{"experts_per_token": 4, "d_expert": 32, "routed_scale": 1.0, "router_logit_norm": 1.5, "num_attention_heads": 2, "num_key_value_heads": 1, "tie_word_embeddings": false, "parallel_block": false, "init_std_up": 0.0269, "optimizer": "adamw", "learning_rate": 0.00457, "beta1": 0.95, "beta2": 0.98, "batch_tokens": 131072, "max_steps": 5771}
Below are experts of layer 3 (counted from 0) of a mixture-of-experts language model. Rows are named router (the router's row for the expert), gate (a neuron's input weights, with its number), up (a neuron's input weights, with its number) and show model dimensions 0-127. Each number is 200 + 40 x the weight over its row's rms, rounded and kept within 0 to 999.
Before each expert's rows: "mostly gets" lists some tokens that are sent to it at least half of the time. This comes from a sample of Wikipedia text that the model never trained on.

# expert 10
mostly gets: " in", " the", " to", " a", " of", " at"
router,247,259,228,217,232,180,206,211,177,195,240,211,223,248,113,221,170,147,201,192,214,219,152,181,239,241,137,172,121,211,191,255,236,209,151,196,229,225,229,260,236,180,182,166,220,199,246,247,195,166,266,192,210,243,251,257,248,206,203,206,284,213,158,286,231,161,202,305,132,266,194,152,193,134,207,240,238,202,193,222,235,134,269,154,165,188,169,214,224,209,177,261,183,198,221,268,184,200,229,148,148,206,249,180,158,192,210,195,225,182,254,164,226,175,239,271,209,259,272,183,165,167,244,203,150,120,233,255
gate3,240,140,194,224,276,238,170,137,218,179,197,223,199,183,226,171,148,180,275,238,196,206,212,205,176,242,201,162,328,231,182,202,201,187,253,169,197,188,185,126,163,193,249,181,228,194,222,180,177,257,178,136,202,192,228,145,205,211,160,200,109,114,178,208,208,196,264,180,185,185,195,160,252,200,322,270,174,215,263,172,197,238,225,139,226,232,244,189,233,197,219,161,248,282,281,207,202,215,144,216,184,254,192,193,157,113,145,254,273,182,186,240,218,221,223,179,218,225,174,190,171,203,206,106,199,185,187,194
up3,150,177,135,200,223,166,135,206,252,217,185,178,232,248,226,298,197,188,155,290,234,148,182,208,209,231,194,99,107,138,215,109,266,236,171,202,178,153,236,268,144,168,169,203,241,186,265,218,147,227,204,275,206,207,170,174,173,226,219,155,210,184,222,154,170,215,202,209,163,226,147,195,182,199,187,215,211,147,134,237,198,186,234,255,163,196,206,178,218,211,203,277,226,225,263,216,157,260,200,215,163,176,202,180,149,189,174,103,163,209,161,268,223,224,200,269,113,215,239,174,243,197,200,194,254,208,213,181

# expert 0
mostly gets: " was", ")", "\"", " is", " are", " be"
router,172,184,179,219,183,256,187,136,153,225,208,202,89,227,147,185,200,185,243,179,146,156,151,159,182,219,188,258,176,180,223,184,138,277,248,163,168,157,151,255,236,117,203,169,162,192,184,161,201,269,150,223,151,181,165,189,228,169,151,154,137,221,195,146,252,227,144,177,201,157,184,179,183,258,155,198,191,249,174,185,140,237,156,230,194,147,227,195,165,211,221,211,218,112,165,151,246,151,233,166,144,285,139,148,257,247,229,162,225,161,203,179,227,188,193,214,160,228,162,144,221,146,170,142,248,225,200,145
gate3,180,187,134,197,183,182,280,158,189,183,183,150,213,187,212,243,203,214,195,158,204,206,183,217,117,184,223,198,188,261,178,144,150,267,245,162,194,63,101,209,256,218,195,225,154,169,153,204,211,240,177,236,189,187,226,247,233,183,257,192,210,184,174,121,218,270,222,174,170,180,188,125,212,199,159,160,232,295,169,155,134,240,144,182,218,167,132,151,174,198,273,221,199,187,213,169,187,219,225,157,215,194,203,130,259,210,229,225,208,169,187,177,285,216,192,233,200,203,173,164,175,202,129,158,211,244,102,183
up3,212,197,251,198,226,206,225,220,183,235,193,231,241,150,154,239,133,124,184,246,221,178,110,145,240,232,189,272,210,196,161,217,170,182,190,255,246,226,169,240,113,169,104,144,192,178,219,213,267,181,180,215,228,230,233,261,213,258,242,144,202,244,173,223,233,241,178,213,118,221,177,129,232,165,234,235,271,137,201,210,142,176,169,174,159,192,213,161,198,226,142,256,214,123,216,177,255,195,225,156,145,241,210,217,201,262,174,238,290,204,245,174,208,164,203,121,205,262,232,175,230,172,194,167,196,192,223,143

# expert 6
mostly gets: ",", " and", " the", "ern", "ally", ")"
router,212,212,232,148,177,264,225,225,270,196,140,117,188,206,164,124,191,212,182,283,219,251,205,185,202,280,250,206,228,199,179,177,218,234,239,181,157,135,288,149,229,231,204,175,171,234,182,120,207,205,166,142,247,240,207,192,232,203,194,129,225,174,297,211,221,182,217,165,244,95,232,119,211,139,217,191,161,253,196,247,253,201,225,188,240,238,116,253,179,229,216,187,229,313,253,172,197,172,161,223,189,214,186,169,199,215,212,270,163,195,234,193,187,186,255,221,161,144,203,195,193,203,167,199,174,170,175,239
gate3,154,204,215,266,202,190,197,187,177,122,257,188,228,278,209,207,201,189,196,248,114,240,232,260,190,253,233,243,222,247,204,235,247,183,167,236,157,181,229,142,174,250,177,238,240,167,202,181,191,207,122,222,153,148,253,95,164,115,167,165,172,218,214,190,295,215,157,177,214,263,219,197,227,166,194,211,168,225,139,150,163,206,253,168,178,188,200,175,181,149,201,227,167,157,182,179,105,176,158,215,167,142,138,231,248,173,233,181,137,135,224,203,207,200,212,190,161,106,201,207,170,209,247,142,214,150,182,256
up3,147,225,254,213,158,173,258,150,250,219,203,290,182,259,181,220,144,185,175,268,191,213,305,189,187,213,230,202,193,244,231,238,203,205,285,175,229,219,179,152,186,119,175,258,224,177,153,194,199,220,179,259,145,176,177,246,154,204,165,151,187,190,189,188,249,183,156,200,269,205,165,188,246,157,158,173,164,214,193,197,190,137,237,205,169,154,229,216,161,127,249,186,292,141,139,225,218,174,239,224,188,188,224,156,219,139,190,182,205,236,119,276,235,151,172,205,160,234,166,142,191,268,147,169,236,269,206,241